Experts of a small language model: 288 SwiGLU neurons an expert.
Below are experts of layer 7 (counted from 0) of a mixture-of-experts language model. Rows are named router (the router's row for the expert), down (a neuron's output weights, with its number) and show model dimensions 0-191. Each number is 500 + 50 x the weight over its row's rms, rounded and kept within 0 to 999. Numbers have three digits each.
After each expert's rows: "raises" lists some tokens whose logits its average output raises strongly, later layers aside. This comes from a sample of Wikipedia text that the model never trained on.

# expert 10
router:480518502410524545439547472511557539581424530612504470503510385465421489467593456470509442346494511533462544476458417438428480565454461493530539346512527533506446416509524542473340413382432494523497582484538505480473430506469546515527449466514463551506458510463573525570542566475515490405472481524532441454613443500480517457429418484489467453442560392442517500530496508487535505517476511537516431418541464415498481506508466450481464462517527442543432500485537540459490488479545484507594483490518537533545546515522493558481458430459503425487426518494483408486412531543449590497
down2:594621621521483535500417512548475433422487482522446571580446453433463532501551505500437457507485526532552454577478507473468517484566511469540541483485537385436549486595564548476448488518500501470524479402481586455511419491506443403486474510484382494527440520556535548543547454517602466460524511454534567481491543453576524486533524510487486520555576509550606546489480517573471462511587518457564530511532629543486562529572505433477539458573392489512466480453487494436609463479529422450471587496472478574510454446436485515491555458393534506553401451456446441472465452487548457482
raises: "-", " as", "\n", " in", " from", " they"

# expert 15
router:398495445479550515420480499470495432457523495435474497542533494505445542509410460549589525574535504524528545436473518460503560481490463474461434550529539555535576554546561516416510406392495527524530510633521385446386436503530549543495460504535487475535512410480526465488585492550496538513461550552580477492509476451504564533422468504498486544504605566534530523486554516428547512415457421563531567560464503589464499435457481432486616679444552480430474496528545504496420555566504546449347485514500530486532454493523476525464505449460499531506510553500468405545538519488452563469
down1:467477450438413475445512446532499506588518565478581470515443498436484524474528423509533524499437527532524513491439558527505467528399469468550581565454440446526528484498593507468413541468441406494557550486479576484398567459562488587466542497461474565398398474523443487514467518451537568560440565427527502441436459419506489514490545452555585494490470504543608493576574458464581618473510455466482472518482520553462470522488556442540495522496582490466456506546402523436430502505568462556532593477456520531397479442482506471517575478534381566476463540434533478416410534445501581495
raises: "ise", "ster", "rie", "rose", "pt", "ry"

# expert 20
router:537535546462518533451443464505618449549515543445526611553495559484502487488366442574561462516539547516484604431486546606513474459500496472455418556528517558533430408525563484453540436420550483509505306491509461462446436528487529500482468465546514450499480451445551540486496465500500489459468557560549445459423482559465529399471564479485450502566463427458560525514435555607510509439480538397541438555514455537480488491445412493577470529591585479506433482461514574518452441522554471498587485469491480559542503525510490504479506469508385512410579526554444427498525503508438520467
down1:560475503471489504447493564485502473502568526456469543524411512466510385425506462469563553469468538445544573487455463550586560573482391445532603519554524548495417481550446478491519522514591492434434459472425492452604551524558517499423369524584447509474509540490506508485539460522509515501456519535559486480605527456497575438530490488443519470410423574534546467561516452502428420508540581470534507615492514510526522459527453544478497465545502525549481508560497517544422505471548559584477470437464491627530454569380419487448572514487473534518564405392387545473517510513564501525
raises: "ful", " themselves", "ise", "ry", "-", "rie"

# expert 5
router:517456535487517519448529495476444484560416535482500550513530466464549524506446500579444481519484491507374557390466462497459522445472473526510563496471563513540479532562564484437586472516440555537510542528521476463526465448542522498671467525490530507518489535400529597524525415545519471450489446498413461453376497495508385530492551495488423476496518509487521452537488551461501539564486407448539510409379490534545496438497634428523475474554436442608573495479510412497436524553516479529539512510536560495499512432508516469523474486471567564457463510587570447529571506532674392480
down1:518523490460492472530562454454465477509560511486500364483543522447420494524506502455526493460492590517472431560506417547368435491413464464479518440503615532528580495523402459472527457499467515495444539564514498448556465419483466626579477449490520435454466467532534510548573527523493454535546470520601477532496545481541387439362484490452497564565621527455452532563532468503481562593412527513456578556477510511554528488517570561474428518583574471502514482425520470485508507528471493516502611547614419435468513508548567453451475566505469550517497542502450485533550512531398444452
raises: "\n", " That", " In", " This", " Since", " It"

# expert 22
router:413499544438521507507524455500420441535417511460525593522577540470447580470557471542421458516505515523396544438506497478571580559562501466426573532477578567515491567556554351473491434441437524534362558614503484491452486481480514518438582460540461480509495445486555393496541512538497489594480517513448481476527501489485544449495466471481486631455492419464473557508437540411547519514466568463530559513514501418487517465447456396510457449427548454373572485494528532513562429550548525489481487471495586521547559392531518543523449463464494542452557403532483506520436486518471522487
down3:493506485389433572522534473513570517507529565531450553670484473531496420388517572364509392567495508426598535511470507553451494480533478361528476464541486483534505417460611487453546472558524499542502437561574486495531478425472594523415552480447553520535488565553524556437519476576549573484490491505526510541587500506567613495599524507495571465543517543518457498498475550456419469542539545529483486497493609515494530549469434478475497490566493541522498535438576456512482476511567509471596404485457529500567479486533458426424483451526537475503443420518492561446434488477443514533
raises: "-", "ional", "ess", "enn", "-in", "19"

# expert 12
router:422573504532516484436467461550604439505503497469524428491578547490443493505522424573537468459483525556581543572471524454525586497464513407458563577544471520516453535491389557519586503599432440516504516478518436473476464476466461533425468479477585503551477562509521466555522517424544484392481455513568548593521425504492525526463451468463494486467472434436498568547538539479444552426458629420513548435468473523485481515437504441505451449443496537564484450379496555540487538569510555481569460487520558417551408517502475518699576516516489482435553480421480463543533481555488516480
down0:485452409452499506463484479513560512530535543557447633484538410477585514525555479513521547512528487516549516487507456569573362446572497436518488567544482501430489482542479512406524484525476443581587507509477526457467540530544549490545443426471523485510482528639557492491434442431539564465436473427494566397457570508558462508461480474495549464506534531577399461546486490504528573537442461487533529540522448570513467498525511515459557349478579468560516506499433653487613415461592451466552514499491521449509473496487465521448636504439513477462551552516551451466423505514501508428
raises: "ance,", "ance.", "ally,", "ry.", "ance", "ience"

# expert 27
router:527503526504525523425422581600528459538542540477543525484558517523419470513530564443484448532511553478534454567471508478472564536555493591435570543501497514552567549539427561403527480458432476535519564432543517405554552493468519506491633464552445457509508483437544482381559485558543506371465452548462465489474634526518534538495547482470469525461566440621460490491415329493452522543451565465547511458474484528497503480547429432464598441516534451542484497509505562507506612563516412505542477469516530493529505540560446519448512438449560459412401533499460484483481507515429526470
down1:509401489530546531504545488603525493525437512526453429555472508486550382474524509550425537520480434456432455508546574531415464582457501539504545522534595519511429433499502534507463485495420455470514523473532444558480444560370505448534402490462502408376470504477538428495475466505489497528476567511503563391414531482468503466457499457487522564405478464430447545432530504492565517584526419571415435457485556489588532419469502466545456451542529493416588473565548501630520619430636460535505465454567490513498545478547463498474476458496503566513488525491464496515504567518492472418
raises: "rose", "ful", "my", "fully", "sey", "lete"

# expert 4
router:547536401575489536630444462457584537500427542492504469536529575530428490474544477561577475552501538513442550423481433599538522423533468440569521523504573509519552411503439511556522542599393421521446549470539421493417413503461507521471452438415433443498474536636516580536467502530521472573450503521382541457568467466514548561444460476482494454468490472466486564546569514560530522503464403445511599420520468496498472527457437448455408406599549468509519534470487528492484494572552517513547445484525572542503505515517469467470501499501514405425435486458471432482471550517439510456
down1:491525502445480550506538548506454553488568453551470456557536525451485480483468528581483466469570604507447480532515411526535409446507522379475444564468561565513537510503543504424502584468580448508483546467577530477460524486525613514489452489501486526456582474530530541581556455465571466502450426392549554469529530456561559553554422522494468522507526538548541462446528486419552513551573576493548519508470521493418444601493427528559453488556427430478574513505464572443498513477462505617412489516529575549517558517499395515478543466507396520531453516588434464476564345553449433536
raises: "ublican", "tar", "orth", "th,", " career*"

# expert 24
router:563535539454509525408469490429546469509490546468542499523558516551466569517408582563420549518494564509493543471485547423528377478540472409445468529537534394499561578535517533388553599438594453512391502480489581462431449465492514523501472547549488453548448517452552431529548509518528519530472452516458470516493529490469417517473433479476480460514397621441513478565515598485560483500437530549514564529573444513516497451442481493449529636540574570517427525555533526500491445521575553480486512488505537568561539382554589483500503579507413518457445468531462548478451509527428418471
down0:556483513522528474445504493479471441490499518491501542514522579431450536514495501386570562537468500476528449395564436560554483574487477455477404593539501491361512524532541498425560509454490480525504450599428438459520419586546550472453460512434459499493524489467573545452461441518543452477546520536541484555561467487444527534490530540553509593425456422491453520497460519559370546434608539590480496511491553455493564475582403538430449443472483467524564578485494503434470577575567529452392394500557494534567519499467515474494463505572417531516560517482587523472487520464506481628
raises: "ming", "ful", "pping", " career*", "on's", "ption"

# expert 26
router:586518511537513508471447510501513456544534507603524438545426567461411464475535573508562537499509470543587455648468553603538416472590501480453558490534559548507414405515503505441464571432481439547496543460550536453485450488467482485503532507501477464534470457487497405543468544314534447513471483531383461479580444562466508536502507460480518426457437449415554499498429525414461541545463559483508501453530478541468493448492435512456483698615487453371456488533482516507495537521570490508583469527503524563508526508516526500463467461508499531483548534469514410483510509524491563457
down0:501453510490535493523430515473455490401521563501508529541477485451547542400505445513602414458406543390502483461509465420477540518592534440451510428507558481524529493502518477584585432517582336394460496470465572472499453482562485452508403510522546596426486489463465556435499478507485512496511484504528496462482441560525598573480511485470552494508494472490427506484484573459543445529447464427526569485484442480497482486562488485584518569533352472490510586516516523509456541510454466527573521484428593542483561391425495517435458504384494440435414453503506552469433403517484538553
raises: "===", " no", "bon"

# expert 16
router:546516519503534506489446477445486487520478505488512556527558542474402446462490602531504533510522507516348571481518588451472583458550519448410380531557565560482398442527385482458539434443424438544509544450542475403535437476482553518516461504528446481495482466439442592474534484503486528382522450529411572478660566535454430506473401499500505463550530515450535422522473502460415518492485563518521508434475526433463484520466578446469457467405442495551462531541480498524485390443387606471546487475502470540509543549499450543453475426495521494446569501471474480455565534501450504509
down25:505453592449425490444483485458512478538472450571459494505505526514457503528536543460497483542444547468493511538582482572411470407546480507515505567478525580439484515530535453434476516483447487500468521438561362529395557581508576499404519550448579455480567496593520480530445484507560564526428542522470414553398452560424541499535491430459442587592485488537385469592499469473538515486426515523524508513463485597439520499585490458476577429520418514474457540471475532461511532544437446564426521538584485535502450509532536529519615471567521421422409525506429553509442441453505550422
raises: "ful", "ming", "vision", "rial"

# expert 28
router:452502548500522517440418480585503397349525416517479461522589583457519454465510501508487534438552529501528448600475513433524512443548474445432444484499392564503412553502546539487554482516581555523554560441540525539464457470478475570507534442515452490496505519582395540523576499493501488530512601565532508612519417576466451391458472521469475580485532475579516510480613489576454500603494509465518509461431572492554468457481469419546473413410449462420562520550478502484420428522513570502448481481476552563493465520524496525451401436452481548551501523450506441449450515546457556492
down1:497518463467497491542557508471463445505595448572531538577581571509470458489599523485390465469452462513539419487572412468498509518541550497514524500448585627509486465534517560515512499489617469529532514558446498501384445498544545548482516547532476456428519531441476562503508497479516594583507475522565480511460408637596452540501418604473462451513444440495556417504560478521409478517493576522539547593450502461438465527456470535498464487553509499516521533580528542496542486412464494532508579492505460534366474477616490617520543492531491482542530548483507566536559498527542425387
raises: "tar", " exchange", " themselves", "'s", "rose"

# expert 3
router:530537526495518516470632515467489437517473542453535509520581507476482449495564539461419441466522524479485529460527530540524536396495506469453581555453462587510419529519545501514549480654494373517512416448511506465452485476473491480494584459463445500559474496515391499480515523536501485519473511512469481453482546481501419554473507526503478661455603422509521587548494539566512533564515528453504524476395458540520454518512547667552501491535472479552455541529514511514453490531477484478560472473540443557568333540551444561493500420486626519598464415506499493483600483523588489460
down2:436590454401494494505459540470554548430440506505415517410463517528507422393488469491487455565477389433479488516519468493492464547513582527552506608553514479459564493513445533523560535560519423494460497449519514604485466506603511466462430413484446454443531479487495492508527553507429550489485508386547446531578552538487503533568540558574503507611504534492508522495451504525477441477499472440399579505475454389492462500523532621464456525426502530516504481507533417504625362487416492433492549542562581474545476486498594511467477489470550516590475482541417529480458618482532482540
raises: "\n", "\n ", "ke,"

# expert 13
router:535535534462534497455542469526446645540504522500509416502450490565550453453585555471543466532531552507483542452440372598542599475572467455416470534540540517509474526486522534441479600473432532541482515622528494449524432496459528544477501606493530494563423570523543490340455540568530525515485466523438429449485526533476387546526451474489525499473580513438537555511528575506422526472448472578506616481524451563471492453460437464511533462427540496553448521523556581522536423497563541461559422504481577475464559547491481490467472430490417506473551492439549565469520547564606524503
down0:512452509466414544459427603506422536427573529488497500479463501476497432457481549554537484512439428453445561490582520428429587554581432510465530506585479537530505421435421476408546523495420524462484466520526532403492511565485565497451613475481545493412485442481516433565469515470435572483389447526537521465515538492544466473597590467480493501527474465539513628424486494494493506516580577513563455590439426526483493558557501522567517472536535540369448532509559439434496547513568456524566535527476560471560432568464452549519497538579448439562495595506537539552495530469552502535
raises: " approval", " exchange", "bro", "rose", "lete", " News"